Experts of a small language model: 13.1M parameters.
Below are experts of layer 3 (counted from 0) of a mixture-of-experts language model. Rows are named router (the router's row for the expert), down (a neuron's output weights, with its number) and show model dimensions 0-95. Each number is 200 + 40 x the weight over its row's rms, rounded and kept within 0 to 999.
After each expert's rows: a language model's description of what the expert responds to. This comes from a sample of Wikipedia text that the model never trained on.

# expert 24
router,251,197,181,165,205,193,180,212,243,166,258,211,245,247,187,204,180,243,218,126,146,259,223,202,140,207,212,224,177,201,185,221,138,220,246,158,226,248,197,183,211,271,189,178,158,241,193,234,205,218,97,245,290,143,146,164,202,177,161,235,158,174,252,261,204,105,224,168,168,207,247,180,170,188,235,188,201,222,231,232,224,201,231,178,203,195,145,155,296,244,262,250,111,154,185,174
down10,207,283,209,175,259,206,167,180,232,209,247,196,319,199,199,212,163,201,181,175,164,167,226,127,166,218,236,226,229,156,244,163,177,190,227,252,221,191,266,210,196,170,200,198,163,189,87,237,202,176,167,170,215,161,175,178,186,205,236,153,217,160,210,182,194,259,170,231,245,262,228,307,216,160,196,203,263,192,197,195,213,155,170,306,167,245,173,183,188,187,202,154,181,81,167,202
down11,252,226,169,187,186,171,202,195,208,200,219,172,183,226,214,146,179,131,178,239,192,247,173,202,247,170,179,87,227,246,250,193,203,171,281,139,163,234,207,129,191,195,178,146,186,121,213,166,158,219,224,175,204,255,159,208,244,182,139,221,253,197,222,198,230,214,157,275,263,197,245,210,198,227,224,319,95,220,182,224,222,181,199,196,136,233,227,276,184,145,153,241,210,213,204,222
down12,172,189,182,241,206,218,266,166,149,142,161,253,137,123,203,189,226,161,229,233,177,198,234,265,233,166,169,294,143,218,220,185,136,276,159,201,208,194,236,175,210,266,226,214,174,172,187,219,191,143,243,178,268,205,230,151,203,252,259,276,189,192,225,192,111,127,192,145,122,207,170,244,171,176,241,185,201,209,197,215,192,258,232,221,225,258,218,174,255,178,209,253,170,150,180,240
What it handles: Years and ISBN digits. Final digits of years and ISBN or code numbers, as in 199-2, 201-8, ISBN 2844120-8-81, plus –present and units like mm.

# expert 23
router,200,225,237,145,183,143,166,169,187,234,225,192,263,204,186,167,208,171,185,228,229,167,232,230,219,145,269,218,138,254,203,165,195,170,114,223,147,232,164,195,213,137,214,209,262,187,226,139,237,239,258,316,126,202,173,198,185,203,223,218,260,163,221,145,218,240,189,191,254,193,236,153,225,193,251,183,197,159,176,236,155,183,163,119,183,251,252,240,165,172,172,147,290,146,164,215
down3,210,223,200,225,252,257,175,290,199,255,186,239,180,232,200,166,250,211,186,170,142,229,238,238,206,229,183,169,144,199,218,186,223,251,167,236,227,198,147,211,211,240,154,171,189,198,234,264,248,154,159,219,170,182,163,238,215,229,103,173,224,211,259,233,239,144,220,179,166,217,175,151,185,148,146,246,184,248,201,147,102,149,181,152,254,258,176,150,172,179,243,270,167,157,105,207
down4,194,211,179,218,163,245,170,136,208,175,230,177,255,196,168,286,192,229,223,254,197,193,173,265,163,142,146,217,225,216,251,162,210,213,199,141,166,180,141,166,238,243,109,197,225,233,182,168,235,166,181,243,209,158,185,245,251,153,203,264,237,168,193,123,168,195,207,226,251,212,202,242,254,183,205,175,197,212,134,192,203,187,200,188,276,190,169,204,209,351,108,238,210,166,163,180
down5,240,213,227,233,129,277,243,316,169,185,218,206,170,198,133,203,228,249,203,186,149,288,114,176,214,175,217,229,203,195,217,211,122,178,236,134,185,165,176,233,190,182,204,216,233,184,220,235,199,191,204,188,205,259,259,156,164,180,252,191,161,165,200,194,238,262,206,180,142,195,156,246,167,183,156,180,176,205,266,240,218,150,108,187,162,170,172,252,197,286,184,136,248,189,199,246
What it handles: Digits after separators. First digit of years after a comma, space or parenthesis in taxon authorities and birth dates, plus goal-minute marks like 73',.

# expert 20
router,165,223,264,239,247,268,262,216,172,234,167,306,161,210,226,175,137,195,144,175,175,145,171,191,245,215,231,166,167,135,270,188,170,168,162,153,154,273,218,177,160,154,261,183,187,198,187,162,231,209,132,177,186,181,216,189,190,253,219,240,165,222,186,210,104,177,236,278,175,222,210,183,189,214,192,181,179,154,171,158,138,139,192,120,198,219,187,178,291,236,257,206,215,168,203,196
down0,198,151,199,170,185,189,290,174,207,195,135,183,181,160,248,227,205,184,141,188,180,216,186,164,148,174,242,273,269,153,295,194,218,245,258,145,185,205,187,197,266,189,281,238,250,160,229,160,167,253,207,173,187,197,229,158,206,237,204,168,272,199,192,147,166,249,176,200,261,143,220,173,222,184,246,178,240,251,189,230,274,158,206,205,200,236,167,165,134,197,172,125,252,210,129,149
down1,251,248,230,268,222,219,203,107,209,205,264,161,205,135,254,103,151,217,212,138,147,198,249,207,239,209,198,205,161,191,100,246,302,160,191,181,228,212,190,166,181,201,198,177,144,159,236,138,216,253,256,196,197,209,201,184,199,166,190,179,156,197,273,257,221,212,252,135,177,190,248,170,211,185,258,258,244,196,154,223,237,233,182,177,218,237,111,185,174,212,235,198,192,187,171,185
down2,210,177,167,238,242,200,182,241,245,279,128,151,157,252,235,204,194,268,229,266,252,198,236,131,181,130,253,238,232,181,158,286,182,219,174,185,177,187,154,218,252,186,227,195,168,203,199,224,206,211,173,162,118,171,143,196,179,207,221,162,278,226,200,221,163,236,181,167,184,271,202,200,225,211,206,159,177,163,223,182,219,177,255,228,101,164,233,117,128,259,222,220,227,169,145,175
What it handles: Prepositions after verbs. Prepositions following verbs or role nouns in biographies, such as coach for, returned to, played in, member of.

# expert 62
router,185,173,288,222,252,217,144,223,141,136,234,153,235,173,175,146,206,243,254,230,188,173,230,224,241,230,170,173,170,177,240,241,124,177,183,216,170,120,170,270,236,173,239,161,242,152,203,269,209,197,126,207,187,229,247,225,267,169,163,170,181,182,266,182,162,235,211,271,202,211,179,210,250,186,176,266,127,145,131,204,210,224,240,182,225,215,193,183,167,263,121,183,215,178,151,206
down3,246,207,193,238,148,203,187,271,226,247,222,169,283,212,210,181,120,171,154,181,200,189,181,238,180,205,249,186,275,218,208,267,180,238,152,153,229,186,198,183,144,170,180,182,283,190,193,241,277,150,208,213,166,242,163,191,168,125,174,281,143,216,176,188,131,195,189,225,182,173,296,182,233,195,209,191,201,216,131,192,225,276,227,192,242,196,135,155,201,169,291,170,189,187,133,194
down4,189,133,191,181,221,287,225,148,201,191,230,195,230,166,126,169,178,272,204,146,190,167,229,213,183,168,113,179,217,195,222,132,224,245,238,192,241,160,186,241,189,84,209,220,261,219,203,243,213,265,147,197,154,200,275,246,181,151,172,263,206,281,169,195,259,262,213,236,232,161,214,212,188,199,208,246,102,198,221,161,199,194,238,150,216,177,240,161,254,166,154,186,217,206,206,222
down5,286,198,143,170,166,300,205,243,233,174,200,164,207,246,141,168,169,127,217,261,189,304,155,197,219,149,200,238,200,192,164,234,199,167,195,213,163,193,199,175,187,193,249,226,263,186,207,229,183,204,218,284,219,213,227,163,167,209,202,198,198,193,210,163,141,146,292,252,264,192,227,189,231,228,203,202,134,187,245,220,234,200,159,129,177,204,231,156,171,220,121,140,255,139,138,196
What it handles: Spanish-style place starts. First pieces of place and proper names, often Spanish, Latin or Romance, such as Gu in Guanajuato, Bel in Belle Isle, Los.

# expert 30
router,160,158,144,156,190,140,189,168,148,193,194,195,220,233,187,131,246,215,234,259,184,196,274,185,181,199,137,193,217,210,187,253,230,203,228,168,258,272,204,187,250,260,175,136,195,242,256,169,213,229,151,250,275,183,128,273,244,153,202,206,228,181,248,201,243,196,152,147,192,168,179,120,119,213,185,176,196,267,188,206,266,154,196,200,229,233,190,213,256,192,255,174,158,232,253,138
down0,150,212,145,209,219,180,226,239,200,200,218,232,190,185,171,249,210,156,179,185,175,137,157,252,267,149,209,263,305,173,209,259,208,80,195,199,195,247,174,159,130,144,229,144,244,205,166,214,257,147,132,219,153,229,157,181,179,235,191,199,254,248,229,206,235,158,252,161,257,233,191,177,237,216,200,156,179,181,285,194,202,205,202,176,223,209,205,231,154,219,176,235,219,109,261,218
down1,203,220,231,157,174,241,190,306,290,223,247,113,253,255,145,258,149,196,156,163,132,198,189,204,244,226,137,200,203,171,187,195,222,183,244,191,165,218,232,233,176,180,198,156,161,200,203,237,207,218,183,126,138,220,199,220,233,190,196,173,221,198,220,222,181,192,119,212,211,248,206,246,234,201,150,210,163,322,193,204,272,155,178,136,184,247,200,157,171,249,154,193,217,254,246,149
down2,195,223,142,139,149,249,203,213,118,204,224,158,170,213,204,201,173,218,176,222,325,282,195,190,228,214,253,170,256,139,224,212,206,188,176,183,220,230,269,192,234,199,201,266,275,220,257,292,241,215,254,172,162,191,183,135,150,206,255,160,257,222,116,206,185,181,162,228,220,211,177,215,206,208,214,163,150,197,215,195,168,180,200,179,175,237,213,129,203,207,193,177,95,191,176,137
What it handles: Coordinates, areas and percentages. Digits after a decimal point in areas, coordinates and vote shares, as in 10.0-7 sq mi, 170.0-8917°E, 71.9-6%, plus sq, /km, UTC.

# expert 54
router,163,257,198,230,226,200,121,243,240,129,166,184,196,202,183,206,215,197,286,245,110,274,253,173,237,210,227,185,111,189,196,215,199,171,192,172,213,194,181,272,183,153,185,182,208,168,284,247,164,177,233,160,192,200,226,208,142,246,176,240,160,162,247,132,204,165,184,226,219,216,224,167,226,272,221,221,148,210,163,199,135,210,219,219,201,280,213,185,141,240,105,176,213,248,246,141
down8,167,203,178,146,161,187,262,210,200,269,210,211,226,183,231,142,259,207,205,165,225,161,157,214,192,169,256,271,270,219,233,226,195,207,194,279,137,130,218,259,286,246,177,173,181,225,185,149,180,214,212,267,227,147,237,219,187,147,261,184,160,199,139,269,223,210,228,237,126,243,199,168,227,125,168,176,205,193,222,191,169,237,116,238,215,189,222,194,206,119,234,191,220,121,168,217
down9,193,119,159,123,122,216,211,207,249,229,212,239,174,258,190,234,183,186,230,191,216,268,258,156,234,192,180,181,125,195,178,208,220,153,149,197,217,206,229,218,154,247,185,216,202,224,213,217,228,174,229,151,224,218,170,253,175,129,208,285,220,234,266,235,278,211,161,100,246,223,184,173,202,193,267,204,155,218,92,224,222,269,209,212,175,237,145,134,188,154,209,243,224,179,191,218
down10,207,223,165,192,222,185,164,147,217,180,239,178,124,228,139,180,189,151,253,199,129,229,240,203,201,249,242,209,133,203,242,165,199,207,190,207,204,152,278,221,269,279,198,242,173,177,188,233,114,188,187,177,235,185,171,206,209,190,255,237,179,164,231,208,282,190,283,253,200,175,217,271,161,211,162,192,200,199,155,161,124,209,188,193,129,263,291,194,176,180,199,243,234,221,102,211
What it handles: Surname beginnings. The first piece of a surname after a given name, such as Mc, Sch, Lind, Bor in Michael Bor-ofsky, plus brand and place-name starts.

# expert 8
router,164,181,240,178,167,232,206,235,196,266,158,180,229,237,223,140,215,164,227,156,215,182,129,137,146,165,190,151,220,227,198,203,255,189,127,193,143,203,187,300,231,188,214,233,233,148,189,185,221,121,186,304,226,196,156,286,135,278,217,213,155,240,169,205,183,248,163,267,216,219,166,212,239,260,169,146,172,193,220,212,220,152,188,204,197,146,162,197,229,250,139,216,221,263,205,226
down0,173,156,199,210,187,195,217,245,206,210,205,126,209,218,231,315,277,177,139,235,220,265,235,206,210,152,159,190,166,121,209,228,254,157,188,256,175,163,199,99,112,255,253,218,238,197,234,243,185,224,186,249,195,167,213,217,116,241,229,233,171,218,173,201,204,213,195,204,262,209,182,183,175,257,198,242,188,156,187,214,147,216,227,147,127,238,197,171,209,166,154,297,218,176,170,218
down1,221,261,217,209,199,148,202,156,232,227,185,221,189,173,207,201,168,150,265,254,172,209,213,200,81,163,171,243,171,110,204,183,220,229,245,169,222,165,182,246,223,160,225,166,121,212,143,180,162,304,248,224,132,180,225,246,190,180,218,162,198,220,176,200,181,188,196,259,225,227,154,174,268,218,178,225,165,208,129,158,220,231,114,259,178,263,217,163,183,169,193,270,206,235,263,239
down2,160,177,206,277,167,198,181,199,197,192,191,170,197,188,175,240,225,189,260,207,246,189,309,191,158,192,197,186,161,209,201,210,116,153,192,224,239,255,234,278,198,242,167,197,185,293,216,229,101,248,181,223,216,203,199,154,254,215,268,264,213,190,178,204,196,81,187,180,176,112,205,191,222,188,191,190,136,223,219,229,181,187,225,201,157,211,271,236,113,154,161,151,156,223,216,222
What it handles: Table cell separators. Pipe characters starting or dividing rows in wiki tables of sports statistics, election results and charts, plus list dashes.

# expert 39
router,218,226,170,127,167,233,119,210,241,234,227,280,262,235,227,182,219,172,210,190,193,183,153,180,149,221,248,210,270,144,244,251,200,191,184,193,263,217,242,132,249,145,226,196,235,222,191,216,242,124,145,188,141,198,186,196,140,237,216,259,242,186,230,143,142,217,195,172,238,240,159,128,127,151,232,168,183,137,247,233,208,255,187,202,162,262,175,150,219,158,191,217,197,216,262,230
down0,256,178,233,281,175,174,257,155,175,146,214,212,185,243,180,255,226,220,180,137,253,219,227,231,246,213,196,155,141,225,148,154,232,153,181,214,147,176,287,130,157,136,182,225,197,167,195,173,217,195,194,199,158,191,144,231,188,178,149,212,144,177,261,188,195,173,212,183,152,278,148,257,216,181,228,189,187,232,283,175,246,178,241,249,299,157,222,154,264,208,245,217,214,180,240,158
down1,167,248,279,238,213,163,225,221,208,189,173,144,188,158,174,214,236,210,175,198,116,171,159,208,142,191,273,182,191,219,235,214,212,230,217,260,179,196,120,180,173,233,207,142,199,205,222,165,133,243,133,248,177,164,230,212,251,256,217,189,234,211,182,172,260,170,208,139,240,220,218,242,179,263,226,213,186,113,163,257,202,218,304,178,183,131,154,228,153,164,171,217,281,226,194,272
down2,224,191,242,186,220,275,219,210,158,202,153,164,205,150,177,161,255,236,202,198,229,232,164,241,249,186,196,139,211,125,203,151,273,137,180,169,165,147,197,207,174,235,222,173,183,207,183,166,200,168,233,299,169,256,279,158,278,141,230,270,141,134,181,227,204,265,198,233,202,199,205,180,208,206,151,216,224,136,206,197,148,250,261,130,111,237,205,209,239,172,233,239,227,226,182,201
What it handles: Biography occupation descriptors. Occupations and nationalities in person lists and bios, like footballer, politician, actor, American, plus commas after a name or date.

# expert 48
router,155,205,139,194,145,195,185,231,230,290,180,167,208,254,162,134,221,216,167,257,197,179,217,170,211,109,148,263,236,242,233,209,236,196,193,189,242,177,198,144,171,296,162,178,162,255,188,172,261,210,264,264,237,191,166,262,167,158,221,184,209,235,228,236,243,221,131,188,132,229,125,152,128,207,168,247,250,266,174,142,217,193,176,219,215,153,174,230,188,194,199,160,167,226,213,200
down1,230,193,204,195,96,197,258,196,176,146,213,168,187,151,175,250,241,236,219,211,182,217,208,206,177,229,224,217,132,149,195,230,199,199,217,143,196,293,232,271,200,197,265,181,221,170,239,159,225,165,222,197,269,244,147,246,193,219,160,146,114,136,209,264,208,296,227,177,194,190,161,187,295,139,189,180,135,238,199,193,196,195,234,180,261,138,248,149,212,162,241,220,185,190,158,199
down2,169,158,179,255,195,121,217,116,164,158,227,264,166,251,142,194,246,195,259,178,237,215,201,201,266,280,176,252,197,162,180,200,205,234,213,145,262,184,186,208,154,246,196,212,118,207,201,136,148,240,225,202,209,252,259,153,180,222,127,237,144,192,203,186,119,219,270,206,214,173,218,206,255,188,172,162,184,267,220,241,138,227,237,126,145,198,256,189,187,239,195,167,217,210,219,182
down3,204,97,229,209,183,260,216,168,202,167,162,290,182,239,162,223,170,193,239,268,197,204,199,219,126,154,253,148,191,198,256,135,221,192,194,233,169,213,222,221,208,155,228,235,168,151,219,322,227,175,222,243,239,188,166,163,167,124,241,155,245,239,225,154,209,216,155,139,215,182,176,203,193,243,235,181,231,144,186,154,174,144,269,209,192,180,202,231,199,182,161,221,310,176,216,223
What it handles: Census statistics digits. Digits, decimal points and words like population, households, income, males in census prose, as in household size was 2.4-5.

# expert 27
router,245,241,170,135,189,154,182,194,134,241,255,184,230,229,223,232,223,164,258,178,107,220,288,189,198,193,175,178,132,269,187,176,264,174,270,186,241,232,159,191,248,229,139,180,128,232,168,203,196,212,181,191,200,148,149,250,214,183,148,229,225,203,248,192,244,191,184,199,198,240,258,169,259,201,220,210,214,210,221,262,226,133,130,220,250,275,114,246,186,241,238,187,195,152,174,181
down10,267,207,250,219,214,175,216,234,159,249,176,255,103,181,255,217,153,186,154,152,133,231,239,177,171,117,244,273,228,173,173,210,188,247,159,186,239,211,206,187,232,208,247,212,182,189,219,188,262,191,226,190,221,155,198,214,265,148,185,163,192,183,150,199,251,195,180,137,184,270,202,180,155,206,217,188,336,188,205,166,169,206,279,154,215,196,246,144,194,113,227,222,220,181,221,153
down11,178,250,245,269,216,202,200,185,234,250,149,152,178,261,158,219,132,162,205,216,255,221,206,141,227,244,176,185,150,159,214,172,214,216,173,96,206,254,188,146,229,199,176,148,233,220,155,147,148,164,200,252,201,171,175,253,249,207,196,219,191,238,174,241,303,215,225,233,167,191,145,193,218,124,208,146,163,203,183,216,257,280,228,165,140,255,277,187,216,154,194,143,204,233,204,234
down12,248,251,196,189,211,173,236,176,174,160,168,171,176,226,276,125,155,250,251,199,223,180,142,144,188,233,177,179,191,223,246,177,240,244,184,266,188,194,192,230,214,158,194,143,201,128,158,221,203,236,167,137,128,143,279,229,163,241,202,149,214,237,203,262,221,244,195,174,239,199,270,232,149,185,228,224,218,201,194,250,279,176,176,199,199,271,118,207,214,224,172,175,287,140,139,184
What it handles: Digits in numbers. Single digits inside multi-digit numbers, model numbers, frequencies and table values, like F4-5-8, 107.5, No. 277, plus Roman numerals II, III.

# expert 17
router,234,177,188,169,216,139,164,207,176,105,178,184,170,174,219,157,155,250,168,241,234,180,181,209,169,231,200,223,126,192,232,160,130,227,170,243,276,152,226,235,241,152,149,194,237,182,179,250,209,218,217,198,178,217,207,302,206,238,180,194,166,259,118,163,216,203,209,268,272,228,220,185,232,239,218,164,229,217,172,273,242,245,144,241,262,240,136,179,202,218,280,184,216,168,125,212
down0,210,263,224,250,169,215,145,173,223,222,248,89,272,193,192,297,178,209,172,259,262,224,219,209,216,283,187,203,256,179,170,251,135,184,209,174,212,252,213,182,158,201,153,191,181,155,194,202,153,208,229,182,177,203,170,193,232,131,107,191,245,228,176,149,190,172,119,188,192,143,243,184,231,148,165,194,165,222,210,268,247,218,266,195,175,217,174,174,200,152,199,196,254,265,231,149
down1,206,136,235,176,195,198,190,284,205,252,205,250,283,181,191,198,207,217,142,227,196,194,127,183,226,193,233,212,155,315,191,206,178,167,142,162,250,145,199,238,213,228,201,210,194,133,224,184,174,219,192,166,246,230,278,183,193,202,249,212,188,195,182,129,132,185,130,207,231,204,222,143,239,207,165,192,217,204,124,175,236,116,201,235,141,217,187,251,135,256,146,204,204,264,209,278
down2,140,201,285,238,195,205,253,175,179,172,258,222,140,235,190,203,149,203,185,116,256,140,194,205,190,195,171,236,241,185,222,169,248,148,134,150,217,264,184,184,195,250,219,211,213,167,161,165,267,240,245,222,249,267,271,171,245,82,146,226,171,167,199,153,139,256,191,246,168,234,191,161,173,201,206,127,173,198,211,233,210,247,164,244,216,193,179,156,248,253,211,238,205,208,198,174
What it handles: Table headers and fragments. Column headers and word pieces inside wiki table cells, such as Team, Player, Candidate, Title, Party, and the rie of Série.

# expert 11
router,191,200,165,165,199,213,209,277,253,153,143,222,264,181,186,115,223,241,281,200,181,213,182,201,250,199,269,242,163,204,248,205,215,199,209,232,223,180,162,273,218,163,193,152,239,139,240,214,194,248,168,129,172,186,240,229,140,250,177,233,138,120,203,184,183,213,186,260,213,195,217,199,228,221,172,176,135,175,135,214,197,212,273,230,229,280,204,143,189,206,109,155,249,143,221,159
down8,162,264,167,169,212,177,254,226,195,166,114,115,259,223,177,259,190,171,242,167,168,199,156,242,200,190,230,274,173,204,267,216,232,250,221,261,248,134,138,173,293,180,208,144,182,133,142,241,197,143,186,231,203,178,234,250,206,150,205,151,274,259,166,197,221,161,209,191,207,178,166,230,189,166,218,231,194,225,168,197,246,198,199,281,220,214,197,169,190,180,233,259,220,131,145,184
down9,199,199,207,194,251,126,210,185,180,148,261,182,169,209,235,250,179,162,162,186,175,192,229,189,146,137,206,153,256,248,283,179,223,185,216,210,206,249,246,223,190,148,205,166,161,224,213,205,258,196,172,185,203,211,154,231,166,154,266,206,215,243,195,247,231,194,164,123,164,224,140,201,139,324,228,185,238,242,219,125,189,257,112,213,135,155,179,174,229,210,295,206,223,220,180,168
down10,187,265,176,213,121,278,209,165,180,239,189,217,140,192,151,208,115,224,222,200,250,217,232,221,182,191,223,217,234,195,192,190,247,219,184,140,161,262,257,188,250,216,184,226,253,233,230,125,132,214,222,214,219,172,207,223,272,223,238,124,176,251,198,182,217,241,192,154,255,225,212,148,217,232,176,143,189,217,293,143,183,228,223,169,123,181,182,223,130,96,233,181,159,178,240,197
What it handles: Personal first names. Given names opening a full personal name in prose, lists and sports tables, such as John, Michael, Richard, Kate.

# expert 44
router,233,175,207,242,233,148,178,164,239,113,179,163,190,202,214,181,186,200,267,224,216,212,149,202,295,233,248,185,159,232,253,190,180,234,210,233,173,147,224,279,127,151,157,187,211,176,242,259,234,185,230,136,159,106,204,225,152,240,236,166,147,212,167,211,217,141,158,204,119,166,251,187,211,242,262,191,224,271,225,140,189,235,174,224,244,265,211,205,181,258,161,211,213,219,167,246
down3,205,225,215,185,102,205,215,228,202,166,111,202,184,183,156,215,242,174,229,146,238,195,193,217,207,203,217,204,221,239,155,229,221,215,164,210,247,277,185,276,266,223,126,219,253,134,186,135,155,215,177,194,185,183,231,207,212,163,183,245,165,196,218,241,231,182,146,169,156,197,210,192,235,151,145,237,219,254,82,235,206,287,252,276,190,116,219,173,209,204,160,274,217,218,168,199
down4,258,230,151,174,158,225,216,200,130,235,273,189,213,180,222,223,230,156,199,222,221,144,266,217,205,188,186,135,180,122,223,225,148,194,236,220,207,190,187,185,216,185,160,214,232,170,138,227,232,157,188,199,265,163,217,257,130,214,219,209,299,249,180,178,230,230,190,232,218,177,209,252,164,214,149,179,192,229,188,178,226,109,211,217,240,258,250,227,183,232,65,266,154,174,130,212
down5,206,199,246,134,164,205,268,162,188,186,150,192,228,219,173,147,250,250,210,159,250,178,214,219,216,132,212,122,220,233,171,267,246,211,194,195,215,183,173,155,138,235,209,225,161,156,197,114,249,212,165,163,170,249,233,284,215,265,203,234,235,282,107,182,151,220,124,168,214,194,166,190,212,231,195,163,215,220,223,234,263,196,190,270,158,150,214,185,201,239,202,201,230,165,294,183
What it handles: Name middle pieces. Middle or ending pieces inside rare personal and proper names, such as r in Myrna, ul in Beulah, on in heron.

# expert 19
router,149,224,192,159,125,250,151,241,229,226,163,163,226,274,185,197,260,211,272,229,241,184,227,171,166,194,189,211,171,194,241,230,238,172,216,209,249,109,215,251,242,235,201,154,187,142,256,198,189,194,231,102,175,138,195,239,184,186,180,220,146,134,156,206,228,188,161,160,200,197,232,180,276,172,146,189,112,168,135,271,221,226,215,234,276,222,230,173,164,183,196,200,254,176,159,251
down0,201,228,188,258,167,114,164,216,198,209,164,163,179,120,152,202,200,217,174,214,152,138,161,133,191,258,176,151,177,148,245,204,161,215,202,145,223,148,167,276,246,244,235,212,225,214,299,197,197,236,219,160,192,246,218,204,188,242,193,186,268,200,239,251,209,257,253,225,186,203,132,148,220,122,252,171,182,250,145,245,152,186,189,225,263,152,223,212,122,194,200,211,154,231,255,186
down1,219,230,186,155,210,228,242,212,156,137,141,165,346,187,209,153,259,251,243,192,236,256,192,212,165,204,292,179,167,156,234,201,182,185,196,235,193,143,194,237,177,253,187,122,223,99,224,208,169,146,149,208,186,177,188,202,233,223,182,179,202,184,203,223,174,188,284,260,211,133,190,147,191,230,197,230,138,235,136,216,196,210,135,183,218,251,186,176,219,198,253,257,207,178,208,245
down2,220,194,270,211,99,206,219,223,203,204,187,136,232,176,141,262,214,211,212,146,186,249,240,218,160,230,203,213,216,225,238,228,223,172,144,195,226,244,134,218,162,185,225,177,267,212,134,158,221,209,250,176,219,206,235,228,218,226,212,164,172,111,157,209,236,121,195,136,255,188,245,229,159,231,138,249,199,235,205,151,240,215,299,158,144,223,206,194,185,200,197,104,217,157,166,276
What it handles: Titles and proper heads. Capitalized titles and name-starting nouns opening a phrase or sentence, such as President, Minister, Pope, Archbishop, University.

# expert 5
router,231,160,148,139,150,207,273,211,211,152,171,185,229,221,207,216,231,261,220,189,216,207,214,194,201,189,186,227,287,304,188,298,228,227,238,240,204,163,124,198,208,162,149,168,267,233,160,260,181,169,229,116,207,241,194,189,146,178,214,194,180,170,166,209,274,145,157,136,261,219,224,204,266,131,194,175,246,256,205,280,195,197,198,148,184,154,163,203,230,206,202,245,192,196,219,229
down0,214,209,266,178,227,200,221,213,241,146,141,154,196,160,220,154,211,194,221,220,194,197,169,118,194,237,213,195,159,189,235,85,252,207,315,180,190,225,212,260,223,219,168,149,140,237,221,185,180,196,199,170,256,167,188,214,157,156,219,186,196,175,304,166,164,237,245,244,179,203,150,148,275,251,231,207,175,175,259,237,221,153,248,204,188,255,221,172,230,175,105,202,240,231,228,153
down1,194,231,85,205,285,140,187,138,171,211,213,305,220,216,252,168,203,210,177,198,209,247,183,282,210,240,248,171,194,152,206,155,220,232,207,176,151,146,155,150,177,218,197,181,237,203,229,237,147,232,222,205,226,247,186,237,224,233,160,142,271,283,190,191,185,244,253,199,141,187,191,188,198,225,155,172,242,151,156,105,176,162,167,199,181,212,173,273,253,225,163,221,244,188,199,221
down2,222,176,182,205,271,210,143,243,224,214,210,298,245,221,214,177,199,173,276,146,248,197,219,207,178,206,186,176,199,185,218,149,219,129,205,245,73,224,188,202,158,201,248,243,167,214,238,222,177,209,221,266,149,139,160,172,212,236,151,276,254,200,192,120,168,200,246,246,196,206,121,196,176,205,175,243,176,173,129,153,206,182,182,175,207,174,249,250,175,248,182,183,194,296,165,226
What it handles: Abstract nouns after the. Nouns and noun endings right after the or a, usually followed by of, such as family, species, nature, extent, entirety.

# expert 10
router,185,196,200,140,285,253,257,237,256,213,165,269,212,131,212,175,180,201,158,152,207,151,146,232,225,235,231,250,254,209,279,191,133,220,240,129,264,221,251,244,194,168,273,206,157,184,213,137,221,250,179,168,155,160,224,220,174,204,215,207,265,178,191,150,131,205,153,144,237,202,189,197,230,201,124,207,240,197,181,176,204,141,162,180,115,176,253,194,228,167,222,181,247,161,219,185
down0,215,239,189,181,216,240,200,217,173,206,140,241,262,233,208,268,210,192,225,220,250,225,260,182,199,211,201,209,142,133,197,144,189,226,267,202,182,258,208,217,140,224,163,157,197,205,269,138,171,187,145,165,179,218,200,229,117,262,110,196,176,215,170,272,111,195,228,270,222,186,195,253,276,161,117,191,214,154,195,287,191,165,194,133,179,271,202,205,194,184,241,167,182,186,184,204
down1,201,226,103,157,184,218,261,169,273,197,185,230,165,247,164,162,169,229,212,214,224,180,161,200,206,173,205,129,193,226,194,178,181,297,192,235,197,183,212,211,244,224,225,219,222,172,137,244,147,256,167,198,176,234,190,124,248,162,167,171,239,221,199,190,244,251,194,83,277,228,206,222,221,221,176,254,230,266,196,164,147,136,160,269,189,191,224,99,209,204,251,235,227,178,174,168
down2,207,248,215,181,176,232,107,256,144,176,168,162,232,167,273,242,205,244,251,171,248,133,141,218,240,208,201,184,223,215,150,196,138,222,181,212,216,219,226,253,237,232,278,247,149,211,147,172,227,182,214,154,197,196,240,221,242,124,255,229,169,181,223,209,120,243,233,238,212,155,170,220,231,205,122,148,257,213,232,186,242,199,161,122,186,203,219,207,288,214,134,244,218,170,201,155
What it handles: As, by, with. Prepositions and role verbs after a verb or comma, introducing roles, agents or names: known as, defined by, career with, called, including.

# expert 42
router,190,153,103,146,236,205,193,238,183,175,262,177,245,122,219,216,235,203,261,219,244,253,171,232,260,177,203,212,178,202,263,174,202,180,243,197,159,144,168,263,175,183,234,220,150,146,239,241,150,174,209,172,217,181,204,221,228,209,241,187,147,111,223,187,190,163,299,150,176,247,296,179,307,196,218,159,238,202,175,219,182,263,169,194,199,193,192,195,174,183,112,203,165,188,183,220
down0,180,205,227,146,118,221,198,160,243,198,200,145,191,176,234,225,258,111,152,175,265,97,231,205,269,194,205,105,301,248,193,238,252,153,238,252,276,240,172,167,223,171,181,147,181,190,113,230,199,170,214,177,175,187,236,199,228,127,210,236,191,209,173,229,174,210,168,265,242,246,148,204,231,164,230,188,241,258,199,214,218,188,242,164,217,259,185,211,185,181,195,171,181,183,192,204
down1,98,189,221,229,192,199,262,275,198,161,213,189,136,238,217,261,245,195,216,179,237,147,210,241,291,255,224,182,277,164,170,209,131,146,169,165,188,252,192,272,201,178,212,166,232,157,218,245,155,118,169,211,199,219,290,196,220,226,254,214,206,149,202,181,192,131,137,196,254,193,211,239,165,227,184,127,191,203,131,174,244,233,194,148,234,194,197,158,202,208,158,235,195,176,152,193
down2,143,160,227,184,190,209,133,197,181,223,213,213,224,251,168,155,178,218,101,189,254,158,159,216,153,200,229,158,243,249,200,136,195,194,221,194,202,165,105,241,174,135,163,206,186,289,152,239,255,226,248,204,243,254,237,183,228,302,142,199,128,239,276,162,159,222,236,218,229,253,214,229,197,193,199,250,185,158,196,238,239,152,202,207,225,161,115,236,200,208,221,251,192,215,177,205
What it handles: Japanese titles and short capitals. Particles like no in romanized Japanese titles, plus capitalized words in song titles and table cells such as You, My, Yes, Is.